From a checkpoint of a small mixture-of-experts model trained on Wikipedia.
Training: 367M tokens, 3185 steps.
Below are experts of layer 3 (counted from 0) of a mixture-of-experts language model. Rows are named router (the router's row for the expert), gate (a neuron's input weights, with its number), up (a neuron's input weights, with its number) and show model dimensions 0-95. Each number is 200 + 40 x the weight over its row's rms, rounded and kept within 0 to 999.
Before each expert's rows: "mostly gets" lists some tokens that are sent to it at least half of the time. This comes from a sample of Wikipedia text that the model never trained on.

# expert 6
mostly gets: "ne", "ae", "reme", "is", "as", "pe"
router,166,157,205,218,277,195,232,234,160,277,148,196,169,180,121,197,140,158,227,191,211,151,179,207,220,153,119,168,194,215,216,171,268,236,177,225,206,163,189,152,143,187,189,181,239,98,169,192,178,217,270,246,189,190,153,143,251,221,230,179,271,157,201,238,152,199,236,158,249,255,194,260,156,201,126,197,181,214,182,189,95,249,231,200,230,208,195,218,208,193,209,261,267,211,157,228
gate5,148,168,181,181,258,193,200,264,160,196,219,205,181,145,151,168,131,278,214,216,210,145,220,205,241,156,239,220,133,224,193,150,175,188,231,171,156,110,198,217,218,209,166,191,190,183,163,211,221,144,197,220,206,172,187,184,233,155,311,207,226,206,191,149,187,243,213,259,244,210,195,216,208,232,131,150,163,143,131,139,177,284,199,220,181,192,273,197,243,151,173,281,218,121,146,194
up5,177,190,264,217,208,186,171,203,200,247,145,250,195,178,198,221,251,172,240,262,203,214,240,202,173,234,135,169,154,137,232,187,213,217,203,195,226,153,238,174,209,224,249,129,158,128,190,211,196,235,217,174,262,158,160,131,186,199,150,248,181,200,162,184,177,222,248,169,181,284,256,191,230,163,127,184,193,186,229,248,218,132,199,116,202,208,245,166,280,218,202,308,158,239,124,254
gate6,194,205,220,157,211,239,250,275,168,180,253,183,160,185,178,252,203,204,188,200,260,224,208,206,187,129,199,198,207,186,140,122,241,231,196,200,165,192,147,162,200,207,233,213,202,44,276,237,180,238,305,173,161,191,186,174,172,189,232,262,192,215,184,197,193,225,208,208,242,125,224,166,147,270,150,171,179,149,282,241,199,157,183,218,247,215,222,269,187,241,189,147,223,177,189,224
up6,222,160,201,266,217,214,101,149,218,270,155,252,161,178,184,196,253,201,199,285,165,167,193,220,224,254,231,239,198,259,210,195,145,189,210,233,203,219,274,179,154,221,153,240,189,263,174,213,211,223,146,165,162,203,229,252,174,196,211,166,155,241,242,192,232,198,180,171,223,190,150,281,157,151,216,173,249,239,185,128,168,207,152,180,109,288,218,196,173,135,205,225,199,153,276,205

# expert 3
mostly gets: " p", " M", " m", " b", " n", " sp"
router,201,83,215,239,239,214,250,225,210,222,122,176,234,227,139,214,148,150,130,229,201,163,167,177,221,119,224,165,209,272,259,190,168,292,199,169,179,217,217,93,165,219,145,204,148,139,230,196,249,260,230,229,210,146,183,144,198,224,158,222,210,217,233,198,206,216,256,169,228,252,198,258,218,177,171,213,178,177,232,170,185,248,200,210,211,163,186,132,197,194,235,231,224,258,212,265
gate10,183,179,197,204,249,193,152,185,267,195,241,222,280,163,243,166,207,181,193,128,207,196,180,108,284,167,177,172,151,307,164,138,226,236,173,159,148,196,194,179,130,233,200,180,195,196,139,159,195,289,180,219,191,176,188,205,236,206,193,222,229,193,183,308,260,178,247,246,196,146,163,276,165,262,204,210,196,137,152,187,153,233,194,182,211,219,140,238,182,208,217,163,164,210,191,233
up10,171,167,203,175,189,252,266,202,178,218,206,230,129,159,223,265,187,278,230,203,157,196,196,215,196,109,120,164,229,187,173,209,212,125,226,197,148,218,127,210,165,174,169,150,120,169,180,238,220,107,153,229,173,140,224,123,251,179,195,160,159,208,235,132,195,159,272,218,198,258,214,210,168,216,128,231,202,193,205,183,178,139,214,177,198,283,232,175,220,209,161,243,227,236,221,183
gate11,180,107,208,204,222,196,129,181,263,229,172,234,233,198,162,177,156,121,203,172,172,179,246,185,219,165,232,184,244,230,249,197,222,238,185,212,178,243,187,113,184,176,129,246,186,161,221,170,180,215,187,224,198,237,254,222,154,264,236,278,182,219,221,213,187,175,242,232,220,224,254,274,223,166,229,184,215,200,200,255,233,245,181,45,148,216,152,210,192,207,147,207,176,214,128,146
up11,189,128,207,187,204,189,187,157,164,213,155,233,248,216,166,269,221,140,150,211,170,160,166,231,218,187,246,244,192,194,171,246,273,192,201,158,201,204,180,122,259,175,147,171,160,179,195,140,151,187,236,207,222,202,241,118,217,223,178,220,152,180,236,211,117,265,272,240,246,193,235,199,225,185,179,151,230,252,208,200,199,241,92,176,124,169,190,288,211,220,181,236,122,200,252,221

# expert 18
mostly gets: " ==", " ", "\n", " ===", "|---|---|---|---", " also=="
router,124,113,145,158,211,130,159,236,200,268,190,164,268,228,217,238,187,159,148,197,259,155,190,207,220,101,178,245,248,289,202,181,188,204,255,202,188,119,172,156,145,218,186,190,206,175,195,186,238,263,217,226,163,157,217,195,216,178,211,236,222,201,193,243,164,179,268,226,277,236,218,182,182,262,175,221,176,168,176,169,151,237,188,179,234,273,142,192,195,231,206,218,267,218,170,132
gate9,179,165,287,119,263,236,190,137,172,140,124,243,206,242,176,208,200,170,155,184,232,167,204,138,210,242,215,241,248,214,172,183,198,206,115,259,156,171,166,127,169,276,126,138,238,202,214,178,119,226,186,196,195,203,197,183,254,162,239,184,201,170,277,243,186,198,200,187,204,165,181,216,189,224,180,212,183,179,149,248,243,217,177,192,182,203,115,208,184,164,237,163,288,151,253,214
up9,159,163,150,208,146,172,184,139,266,210,198,229,271,216,203,257,186,220,193,235,185,211,170,198,187,174,137,200,251,212,186,199,247,226,255,199,281,231,238,282,237,226,211,140,211,257,269,248,202,258,238,204,147,175,140,130,151,252,180,198,227,181,186,156,179,105,169,204,170,191,235,205,162,164,146,225,174,231,240,174,242,149,291,158,214,171,169,286,214,192,217,149,192,154,189,214
gate10,158,212,176,241,233,202,159,159,155,202,215,247,88,182,199,177,208,175,162,163,232,222,214,225,220,128,156,142,136,138,225,147,134,247,248,172,208,204,165,140,166,194,143,210,204,192,175,121,249,237,170,139,234,227,189,220,252,167,193,213,185,165,117,231,188,236,212,222,220,165,253,177,165,254,180,183,198,115,109,221,213,221,119,147,191,264,167,196,196,228,229,236,231,215,158,191
up10,269,221,211,261,206,123,167,172,161,206,197,92,275,211,197,124,158,221,200,187,206,236,212,212,171,188,166,170,177,182,87,189,164,218,221,174,134,220,201,186,196,236,157,124,142,204,221,187,245,141,201,181,265,215,239,215,206,178,210,235,186,212,207,262,190,180,102,194,245,190,108,198,222,244,212,130,216,253,180,169,242,201,222,239,196,207,248,193,165,127,190,249,142,236,200,195

# expert 13
mostly gets: "|", " by:", "er:", "==C", "ation:", " Born:"
router,93,143,168,146,199,163,258,191,189,261,215,266,209,187,132,172,147,207,125,189,184,140,183,168,192,127,169,97,203,227,194,199,235,216,186,175,150,183,133,182,212,178,134,203,208,168,226,205,221,257,256,218,223,184,140,147,219,154,235,150,141,227,224,198,132,215,191,156,230,256,263,245,160,248,203,166,147,229,205,184,174,201,223,182,167,269,195,181,132,226,192,190,179,201,230,244
gate4,204,183,189,178,234,262,188,167,149,211,165,198,235,245,252,166,203,182,173,214,194,167,217,184,174,160,179,161,239,279,314,159,201,234,203,256,203,203,156,177,117,123,236,173,157,203,249,167,231,177,175,260,189,219,239,152,187,155,220,226,222,186,215,200,217,239,210,300,175,211,231,221,172,182,191,176,284,152,226,140,136,205,233,161,227,157,155,205,224,162,247,284,261,250,273,176
up4,200,180,121,175,170,183,138,254,274,225,173,205,209,205,218,211,145,204,215,278,255,123,227,256,237,200,165,227,208,168,187,221,196,148,281,218,176,215,224,249,275,176,215,172,220,173,222,221,196,190,248,131,201,232,164,157,159,243,178,167,227,249,157,150,252,256,144,118,187,230,187,158,193,231,196,245,146,297,264,179,196,258,138,260,200,211,160,237,187,232,231,168,189,193,235,202
gate5,212,164,224,168,219,173,206,200,238,239,243,239,172,148,97,254,128,201,190,255,222,258,262,223,215,179,200,174,171,209,193,167,176,184,226,261,199,206,181,208,146,201,240,255,216,170,210,236,227,144,201,216,192,191,191,248,200,242,177,224,206,151,166,134,201,197,238,168,143,242,107,288,144,271,233,173,158,169,257,227,110,221,189,107,223,199,171,229,168,265,152,228,180,214,258,228
up5,256,245,245,233,201,105,156,317,206,229,231,216,216,103,205,185,221,122,247,234,158,174,235,207,275,223,158,175,229,217,143,247,186,147,145,241,160,191,194,235,118,177,202,243,234,229,242,291,180,243,165,190,186,212,186,213,172,180,184,215,184,236,238,174,207,226,231,169,132,168,233,227,163,232,137,171,220,154,170,225,180,186,202,165,178,200,200,234,141,219,190,243,170,183,118,184

# expert 20
mostly gets: " well", "ially", "velop", "view", "ically", "ively"
router,110,166,216,176,331,168,234,252,206,224,213,159,203,180,165,213,166,144,163,209,234,176,163,147,254,107,181,225,181,247,180,170,155,216,157,193,161,225,137,170,200,193,186,156,241,182,216,234,266,215,182,225,167,178,173,172,267,226,180,281,224,182,181,235,158,187,247,119,223,230,260,203,197,197,161,238,151,277,186,189,210,217,166,146,263,217,175,181,188,214,214,214,199,250,286,234
gate3,67,190,237,220,208,198,232,187,227,209,205,204,225,232,126,226,169,162,153,181,271,132,224,193,299,184,157,227,187,167,163,217,201,161,133,235,148,251,161,225,155,197,193,196,194,216,176,221,236,174,285,240,180,174,109,172,183,180,219,243,169,144,176,147,166,247,185,206,258,223,168,248,213,192,239,233,233,214,169,229,243,207,197,202,252,292,181,192,205,233,120,255,235,169,234,216
up3,185,207,191,184,269,199,296,199,266,159,235,183,224,192,133,189,154,180,219,244,273,204,196,178,177,183,245,249,120,232,170,226,155,197,169,116,145,202,87,230,250,146,220,215,239,219,188,173,227,197,140,189,194,174,126,217,245,160,229,266,231,172,161,207,204,202,266,179,200,243,279,223,186,180,182,256,196,212,255,244,213,184,189,221,293,204,200,182,194,235,228,251,182,197,262,165
gate4,120,217,268,196,249,190,121,185,211,186,278,190,195,239,161,243,192,191,154,182,150,198,170,191,177,147,157,195,225,245,145,209,211,157,106,191,122,179,182,236,181,158,170,178,270,229,243,181,279,210,199,196,244,201,148,163,253,225,167,214,202,192,214,229,170,198,208,198,297,152,258,158,173,179,167,187,127,247,149,228,220,233,212,221,197,191,143,176,221,151,228,195,233,298,257,161
up4,186,194,148,206,158,200,239,163,190,197,201,148,223,244,222,162,258,165,177,144,202,153,206,208,131,239,198,169,87,215,283,246,140,177,214,148,245,207,208,161,214,236,195,295,168,156,220,187,180,222,163,165,226,169,161,206,225,149,264,203,210,158,160,124,249,170,175,146,149,147,214,188,169,199,240,130,205,241,211,121,163,179,283,239,252,154,129,196,206,194,214,227,214,236,201,218

# expert 1
mostly gets: " July", " November", " May", " February", " October", " April"
router,142,173,177,190,223,156,119,197,226,276,175,188,199,142,204,192,205,198,216,244,176,227,116,134,211,129,218,175,233,214,174,157,159,200,214,186,217,159,149,132,195,218,147,152,171,87,208,255,206,212,274,276,186,137,187,177,232,219,199,203,232,190,230,242,156,169,208,182,215,207,209,210,177,181,210,211,89,255,189,160,126,239,154,200,247,258,188,130,202,219,197,248,256,230,226,214
gate3,213,211,177,244,222,268,148,193,212,179,207,186,175,230,173,277,113,214,135,192,145,166,178,140,243,159,237,205,110,263,134,129,185,247,192,200,180,115,233,129,198,194,236,175,167,173,267,181,210,190,232,218,193,161,198,164,241,185,240,148,204,267,174,176,176,149,281,136,211,181,187,177,220,197,182,231,208,168,179,263,162,224,134,204,219,200,250,163,200,203,228,228,281,158,196,256
up3,151,191,216,171,239,110,201,207,170,201,134,186,181,219,201,182,303,136,203,192,221,237,189,204,206,199,172,240,271,217,201,234,200,214,223,187,176,286,187,184,198,181,225,227,207,175,209,209,142,222,122,112,180,236,263,144,147,232,158,268,227,134,171,188,235,211,109,256,141,173,291,213,239,181,239,245,226,235,217,193,254,239,238,223,276,176,239,207,181,222,164,160,176,159,215,184
gate4,166,161,138,197,219,254,213,197,176,240,96,135,217,125,238,174,152,129,196,246,138,198,248,200,198,205,191,239,239,244,135,204,242,187,265,207,160,189,122,188,118,149,220,186,188,164,188,170,187,277,208,181,149,194,231,168,186,207,224,210,213,242,149,206,195,198,180,191,197,168,174,241,107,174,210,170,195,228,295,210,159,199,279,191,233,210,179,94,171,233,244,205,213,216,178,222
up4,175,188,188,212,108,229,178,221,201,189,182,112,106,168,263,187,189,284,172,151,179,231,143,195,239,275,198,241,246,221,147,178,206,156,252,199,209,154,214,210,198,130,174,134,164,227,220,257,253,176,214,305,224,213,271,281,196,157,284,195,172,204,219,211,221,198,187,153,237,212,176,183,161,166,207,164,265,187,188,187,145,163,145,192,209,193,188,205,201,171,201,202,184,212,152,271

# expert 8
mostly gets: ",", "s,", "a,", "e,", "y,", "),"
router,146,127,126,168,186,154,189,280,210,256,160,170,239,208,157,207,131,238,164,267,221,204,131,227,204,130,187,164,193,284,238,202,185,203,145,188,202,174,197,160,167,197,171,258,253,142,230,228,241,239,232,206,186,213,151,137,241,229,232,178,232,137,217,236,182,194,268,157,262,169,184,238,218,263,182,217,147,200,221,146,200,178,242,176,213,198,263,116,206,224,152,194,253,231,233,238
gate5,204,146,188,168,177,163,225,213,202,202,172,107,216,260,185,223,176,228,251,201,195,209,180,224,197,205,203,151,271,333,143,169,217,213,201,292,175,166,209,169,176,145,227,205,235,255,197,204,215,227,185,193,177,245,179,175,177,179,237,202,187,113,201,136,166,200,174,219,272,145,105,258,215,200,224,199,99,162,166,191,243,207,242,240,159,189,227,171,206,225,214,186,232,292,212,256
up5,250,138,158,204,226,160,186,236,199,269,121,200,151,240,241,308,231,249,239,221,210,222,154,188,197,181,208,194,265,188,226,139,168,195,231,203,158,246,166,226,259,177,242,188,183,231,200,229,173,122,204,167,257,221,210,247,169,298,218,228,202,153,138,137,184,198,209,201,228,189,124,209,211,215,204,260,197,105,188,160,225,298,209,213,253,202,172,233,243,212,255,232,211,184,237,204
gate6,63,180,188,228,145,179,159,169,214,227,167,260,208,167,166,249,197,249,236,219,184,137,205,194,192,189,169,202,236,114,316,160,220,263,155,207,171,193,221,233,188,171,242,251,213,144,171,179,235,214,194,143,244,223,219,149,178,253,145,256,197,181,134,201,200,195,207,165,195,133,189,221,176,203,142,214,200,161,189,181,208,190,116,149,172,259,215,238,127,230,158,203,210,193,140,224
up6,191,164,255,180,179,227,167,211,216,192,227,193,259,169,125,233,206,226,226,148,145,204,251,176,159,195,179,167,244,134,227,164,227,120,239,266,182,240,130,246,151,210,216,250,162,178,207,277,196,202,178,177,133,152,248,147,219,257,245,183,150,193,223,231,245,128,194,219,217,134,211,182,160,145,163,149,158,109,152,203,192,160,180,198,172,156,262,177,153,135,174,192,159,182,189,154

# expert 10
mostly gets: "emb", "amp", "amb", "app", "rop", " App"
router,156,142,207,215,179,186,167,219,198,240,189,163,262,171,149,164,155,227,160,157,244,198,69,230,170,141,145,254,222,223,269,206,224,240,232,155,188,220,161,188,202,227,139,180,206,139,200,192,211,322,262,145,163,127,177,171,294,205,209,214,153,210,187,209,220,240,228,183,259,205,259,204,170,189,185,202,138,223,191,175,129,220,228,189,180,217,188,171,147,260,223,194,242,208,232,192
gate3,157,217,145,241,206,237,164,196,213,203,231,173,220,149,213,145,159,235,213,163,186,197,158,211,121,179,186,253,233,166,270,151,221,187,191,187,205,263,209,174,172,151,229,232,171,206,193,180,246,242,269,185,137,120,205,135,215,130,213,215,158,212,213,294,241,247,161,229,173,165,242,150,176,179,206,209,166,118,187,213,129,228,193,112,229,187,187,147,216,287,233,157,164,207,270,241
up3,213,176,187,197,191,236,211,263,229,157,162,161,220,210,157,224,220,162,190,126,235,172,156,251,241,183,230,143,274,118,230,154,199,198,261,189,255,193,177,208,237,176,248,229,276,226,230,232,242,243,183,107,176,116,158,196,207,254,202,211,211,154,170,238,149,182,202,141,224,121,199,119,230,177,134,213,216,176,143,281,178,216,138,176,189,171,258,236,187,233,210,165,223,161,207,233
gate4,249,186,208,228,190,241,244,232,169,192,106,214,172,194,147,173,189,179,179,104,248,194,128,172,179,177,191,246,217,210,294,159,192,246,194,199,157,228,135,170,155,245,164,169,168,155,185,246,201,222,177,147,176,152,80,195,197,185,213,213,241,138,151,202,225,204,209,163,190,230,165,208,207,198,138,156,234,104,225,168,143,163,273,185,173,221,182,213,242,217,249,121,226,175,164,208
up4,171,233,190,172,188,161,166,241,235,148,222,132,182,253,220,193,162,144,150,213,189,147,222,133,179,194,190,173,240,172,180,210,162,185,155,210,231,274,287,206,214,165,216,213,159,200,277,210,219,210,224,171,140,239,239,241,162,224,127,246,189,248,250,266,200,224,185,202,165,253,224,257,75,138,168,284,169,182,248,210,246,213,182,171,126,252,165,229,203,184,151,173,225,190,208,184

# expert 11
mostly gets: " L", " Al", " De", " o", " Mar", " Ad"
router,169,73,243,253,203,94,200,252,169,215,184,223,219,182,208,205,221,211,186,244,238,147,181,224,211,158,159,175,244,244,240,195,178,246,168,160,220,214,165,186,175,195,185,234,141,96,229,248,239,245,273,226,192,209,195,133,251,233,202,183,199,120,233,137,143,176,282,183,246,227,217,259,183,202,215,200,160,195,201,119,153,203,164,209,183,208,204,174,190,241,210,269,260,209,208,214
gate1,151,209,161,279,199,202,219,210,189,238,150,191,225,169,115,214,219,156,158,141,168,203,213,297,171,180,196,185,209,188,142,232,119,207,201,226,218,220,105,221,155,177,227,175,195,192,254,152,303,200,267,168,123,146,188,259,180,150,188,205,274,221,255,160,211,139,201,128,217,196,155,198,224,171,189,236,226,220,219,175,167,172,189,214,149,164,218,182,200,203,262,196,263,248,154,166
up1,220,178,164,240,111,130,215,148,256,172,281,149,269,208,168,183,276,179,162,226,130,202,210,257,244,203,224,182,207,185,226,266,169,209,203,250,188,214,162,200,165,225,184,185,208,161,157,100,201,179,268,132,186,261,239,209,179,187,268,183,123,273,145,235,171,198,230,130,222,206,180,206,204,187,237,178,228,176,220,200,133,185,146,204,216,203,161,224,178,200,153,257,138,166,193,183
gate2,157,187,228,224,263,283,249,175,220,232,267,240,204,141,199,223,241,233,196,186,246,251,220,121,284,147,185,185,161,285,171,184,268,222,135,233,170,102,200,171,199,172,160,171,231,234,208,204,195,209,174,205,152,239,208,232,196,254,271,179,184,176,170,177,172,216,206,172,184,195,212,173,222,214,241,269,179,235,135,165,163,115,152,199,249,259,188,206,149,185,231,204,252,160,247,158
up2,179,150,163,162,219,219,158,205,160,211,226,148,171,210,182,183,132,159,178,209,166,196,174,183,218,214,281,280,224,130,192,220,158,229,226,113,185,288,200,225,191,167,257,243,249,147,196,170,209,204,217,274,177,130,178,193,228,206,143,256,240,148,180,212,223,179,102,207,159,256,227,260,229,198,165,271,198,186,117,209,203,230,227,208,135,230,205,144,177,213,223,164,184,266,242,164

# expert 7
mostly gets: "cted", "ted", " used", " released", " made", " played"
router,170,125,156,174,286,212,177,210,215,236,237,166,193,163,206,161,128,193,131,218,161,167,188,201,238,148,205,190,252,164,157,159,223,222,146,225,123,240,191,156,148,200,168,159,168,175,170,214,304,243,225,241,173,151,154,174,222,220,226,144,229,163,230,248,181,184,223,216,287,221,241,283,180,225,155,172,207,172,230,103,181,192,167,231,159,224,260,157,162,258,181,198,216,220,242,175
gate1,176,204,144,180,293,226,206,217,224,125,237,194,220,154,221,185,160,211,219,244,192,246,256,274,154,184,168,216,266,178,207,163,238,179,121,217,134,213,256,231,170,195,202,200,160,195,112,143,206,166,238,162,200,72,205,115,149,181,247,150,252,191,174,235,188,203,216,204,200,189,259,209,207,184,193,170,206,227,199,166,109,217,266,240,170,169,200,143,189,196,157,206,262,180,205,180
up1,186,202,180,237,184,255,127,121,216,203,227,219,256,183,179,187,159,179,214,250,223,242,222,226,244,202,220,302,226,150,177,211,136,242,208,146,204,177,257,243,207,220,213,218,131,213,173,215,215,275,272,195,138,175,183,185,171,273,194,187,199,120,89,216,174,199,206,237,168,254,226,291,226,192,208,193,153,201,246,220,155,174,119,222,144,219,200,186,222,184,139,231,256,177,218,184
gate2,216,212,206,168,215,270,202,229,159,224,167,147,205,216,181,189,212,185,217,208,226,208,207,208,175,196,188,200,171,194,224,251,230,230,188,177,205,163,106,168,199,242,138,177,110,120,180,310,254,223,234,259,130,192,160,141,185,212,199,234,249,175,166,309,141,255,191,190,285,224,212,209,251,206,198,144,211,177,260,191,233,207,207,209,163,208,186,197,123,273,194,100,221,186,196,218
up2,202,206,243,282,160,288,185,161,212,248,253,172,227,233,218,199,190,158,208,210,180,263,197,241,128,216,234,203,160,143,154,220,153,237,229,260,144,208,132,222,202,193,189,144,179,99,234,194,180,223,273,233,185,170,130,167,235,230,216,289,282,207,171,231,233,201,223,202,195,195,238,181,287,229,241,186,179,160,233,192,165,167,170,254,183,199,192,159,201,241,150,103,211,198,200,188

# expert 22
mostly gets: "o", "a", "ina", "ara", "ana", " County"
router,142,176,199,198,283,146,161,274,278,196,171,214,254,199,145,116,209,150,193,265,255,172,125,169,196,125,188,173,228,295,220,175,235,256,203,140,200,221,184,152,171,207,192,228,180,164,185,210,223,274,211,234,205,209,196,187,237,206,233,201,222,171,195,243,123,184,220,214,278,165,218,201,233,171,179,230,138,161,192,148,174,212,178,170,203,287,224,211,198,199,207,186,286,249,226,256
gate1,116,204,239,158,204,254,222,266,234,139,199,168,210,185,214,159,250,141,186,197,267,135,220,121,269,154,150,207,218,248,203,246,248,152,167,229,177,297,167,168,212,194,188,199,185,195,234,207,205,217,152,243,196,208,230,171,184,208,179,222,235,120,178,223,156,243,268,196,200,194,209,195,235,248,254,288,184,213,260,223,176,111,280,213,149,218,204,137,184,203,211,205,239,232,214,248
up1,190,184,159,209,241,164,189,153,238,218,168,142,204,211,187,206,191,135,138,152,253,179,143,166,129,225,152,203,206,210,185,266,126,187,154,219,256,152,190,198,161,219,209,214,140,246,179,203,182,285,261,212,259,160,214,182,265,233,214,160,241,219,229,110,204,221,133,190,153,196,186,171,196,201,279,200,206,168,231,206,269,216,225,294,223,153,247,229,203,255,265,215,209,171,270,238
gate2,188,195,232,167,238,219,108,221,180,153,212,247,156,245,154,205,298,171,205,160,202,183,170,256,201,153,204,203,234,157,182,142,247,192,184,166,264,236,173,150,190,252,240,207,187,198,168,238,233,235,220,210,207,169,207,188,209,270,223,163,84,202,174,193,144,254,220,134,141,204,231,187,210,238,177,153,226,167,238,148,215,182,214,191,293,196,178,131,204,298,261,179,244,178,256,193
up2,217,215,228,197,228,205,171,219,161,168,186,236,217,224,212,133,216,290,174,197,188,218,214,201,220,189,186,208,245,183,212,250,194,224,186,184,187,195,310,224,232,161,220,169,241,188,225,279,210,300,188,203,221,189,114,239,234,276,221,207,204,252,173,166,192,200,141,178,156,222,242,156,271,207,202,141,167,149,187,163,205,267,140,264,239,168,229,191,244,219,210,216,315,130,251,136

# expert 21
mostly gets: "ations", "ics", "ical", "ities", " League", "ents"
router,128,158,146,133,272,161,157,234,256,235,214,154,161,156,160,196,169,223,195,180,192,158,177,149,219,159,210,200,207,215,238,211,211,265,153,243,186,194,134,61,185,203,194,250,197,171,222,181,213,284,274,212,211,208,210,138,173,171,251,230,202,212,218,227,162,171,220,166,250,270,223,252,176,185,150,220,177,171,188,137,131,192,228,138,245,216,187,144,210,217,228,187,243,235,211,259
gate5,214,172,290,164,202,227,207,273,147,186,215,192,287,166,278,169,188,139,167,211,277,200,151,170,183,204,251,204,183,222,269,280,178,264,183,152,252,237,227,230,253,169,207,218,203,108,228,233,238,229,260,187,160,211,232,219,209,196,182,193,164,177,213,149,238,176,197,187,207,139,221,171,185,211,282,218,196,185,145,191,147,255,175,197,185,136,109,181,159,181,194,262,179,166,247,206
up5,223,216,138,157,230,189,155,174,206,164,193,209,215,239,211,228,226,209,253,137,273,222,201,276,144,221,216,244,144,207,224,234,111,252,148,132,249,176,193,136,253,170,231,261,202,273,151,171,198,172,218,180,195,182,189,191,207,174,241,179,255,174,163,249,244,194,165,188,188,261,191,326,187,129,219,244,198,188,188,216,193,165,280,156,205,199,182,171,138,174,226,114,194,202,198,225
gate6,146,188,239,251,236,211,142,139,172,179,188,159,199,225,164,305,233,157,195,146,201,162,172,194,115,204,204,251,267,167,323,195,198,263,225,193,171,164,172,205,222,174,219,245,157,213,195,178,184,263,171,180,197,219,268,207,193,147,186,262,196,195,166,254,179,209,256,194,252,228,216,197,206,221,198,204,209,159,278,117,171,185,150,178,246,199,226,167,215,195,172,239,235,278,239,277
up6,215,184,271,222,168,166,218,160,195,168,239,226,222,126,88,218,205,163,190,220,204,196,203,238,351,179,252,189,204,195,193,252,231,188,165,283,172,206,137,209,222,252,165,172,208,185,159,155,193,215,217,215,152,177,227,196,177,284,191,177,93,170,226,121,213,205,178,179,203,196,184,204,154,223,185,211,160,223,183,219,240,169,179,253,161,206,139,228,157,196,213,214,141,143,137,158

# expert 19
mostly gets: " in", " with", " for", " on", " and", " at"
router,162,108,137,146,234,162,183,233,192,209,159,263,203,150,205,239,139,156,160,200,182,218,149,197,246,177,164,231,217,254,236,207,185,284,127,193,202,178,198,211,146,198,168,210,132,142,255,180,264,237,214,234,233,162,196,164,219,274,248,149,212,167,249,253,145,189,249,115,215,218,190,157,172,283,171,197,178,199,172,158,137,250,205,182,227,140,243,140,180,196,205,205,234,195,180,231
gate4,121,222,178,193,188,251,218,111,106,241,120,172,201,183,180,164,169,141,206,244,275,176,175,188,175,168,136,182,112,171,205,205,168,154,174,229,272,256,165,180,160,209,200,254,193,200,208,171,236,168,190,194,159,188,180,199,178,219,187,161,210,171,177,228,136,110,280,196,171,196,170,227,123,258,221,223,216,200,138,187,193,170,274,165,197,183,168,257,221,199,152,148,250,243,201,221
up4,222,176,217,193,183,225,259,239,261,225,235,211,167,263,231,223,235,264,218,197,214,241,182,215,237,200,262,186,218,147,141,125,192,138,199,127,140,241,244,204,250,248,162,179,182,194,196,236,255,197,200,162,241,244,172,240,230,255,220,195,267,221,232,191,234,213,144,208,192,183,234,167,255,111,256,129,176,173,219,204,139,300,186,243,225,242,183,221,185,270,214,168,188,249,237,126
gate5,219,143,154,142,231,206,232,228,172,112,170,201,183,186,217,270,103,206,173,115,148,223,190,155,244,205,207,253,142,211,166,254,248,164,149,183,178,190,169,242,217,220,239,251,204,214,254,189,154,167,161,279,194,197,175,217,162,240,235,269,182,186,251,193,253,228,236,200,194,205,183,169,146,162,201,230,212,197,273,297,215,128,256,211,172,131,167,164,192,206,271,200,187,199,191,236
up5,207,186,178,274,178,239,200,234,150,172,191,191,162,181,232,192,157,179,175,196,196,194,166,188,157,227,173,243,148,187,280,102,219,235,223,163,123,283,237,212,248,157,215,166,186,168,222,141,212,200,224,233,222,187,247,189,208,284,194,178,205,169,180,162,171,160,221,182,179,177,214,267,166,180,100,175,233,177,232,72,237,226,243,223,303,193,224,108,213,220,189,190,219,210,203,221

# expert 2
mostly gets: "og", " 2008", " 2016", " 2000", " 2024", " 2019"
router,164,124,171,189,259,216,181,205,261,244,212,209,196,175,182,240,229,213,169,185,152,154,172,173,229,165,201,218,210,299,251,212,193,253,201,243,195,196,201,104,135,176,127,197,227,114,157,201,254,226,233,216,155,155,164,232,225,257,186,226,161,80,193,157,131,177,274,225,197,199,187,203,184,226,166,212,155,225,212,236,134,159,206,146,244,205,214,152,174,262,231,203,255,209,242,198
gate7,195,134,123,208,219,196,198,207,199,187,244,254,216,244,175,201,244,84,191,176,214,120,208,189,274,167,193,205,138,195,147,215,211,236,243,184,174,185,263,157,246,166,108,174,173,199,193,229,228,223,176,143,141,176,165,183,193,144,191,235,212,167,251,188,173,182,228,229,176,178,194,236,139,265,187,112,218,180,270,187,171,168,172,224,182,184,243,250,189,234,141,151,172,267,214,287
up7,173,226,194,164,186,145,163,237,212,201,161,125,130,265,221,147,152,236,193,143,150,232,217,186,237,183,247,266,167,229,180,241,214,351,173,232,240,222,137,166,203,219,208,197,291,271,228,205,199,218,225,185,229,255,188,183,96,241,197,228,225,189,215,176,164,181,198,221,205,198,258,220,200,207,207,203,182,217,265,206,237,227,158,212,133,244,199,204,154,197,199,169,144,162,275,226
gate8,182,219,222,148,230,223,287,158,212,172,219,201,184,173,121,273,219,249,189,197,230,188,157,134,113,169,202,238,224,244,195,216,199,189,214,215,206,197,140,164,224,250,242,134,204,220,285,227,192,262,235,223,188,252,212,231,245,223,181,179,189,151,248,159,170,117,186,187,227,222,162,248,156,209,172,210,173,239,223,222,150,189,186,185,279,252,214,251,224,265,147,183,214,293,256,274
up8,192,168,134,205,201,251,148,206,225,184,168,230,228,184,166,237,229,258,172,255,194,223,224,150,210,239,211,237,189,171,233,264,223,269,204,225,198,276,259,154,213,175,184,284,276,234,177,201,193,266,234,218,151,229,309,185,226,230,180,262,180,135,178,158,197,221,179,171,161,154,233,244,220,198,229,170,203,226,191,241,226,166,191,171,206,179,197,171,207,282,303,238,139,143,235,132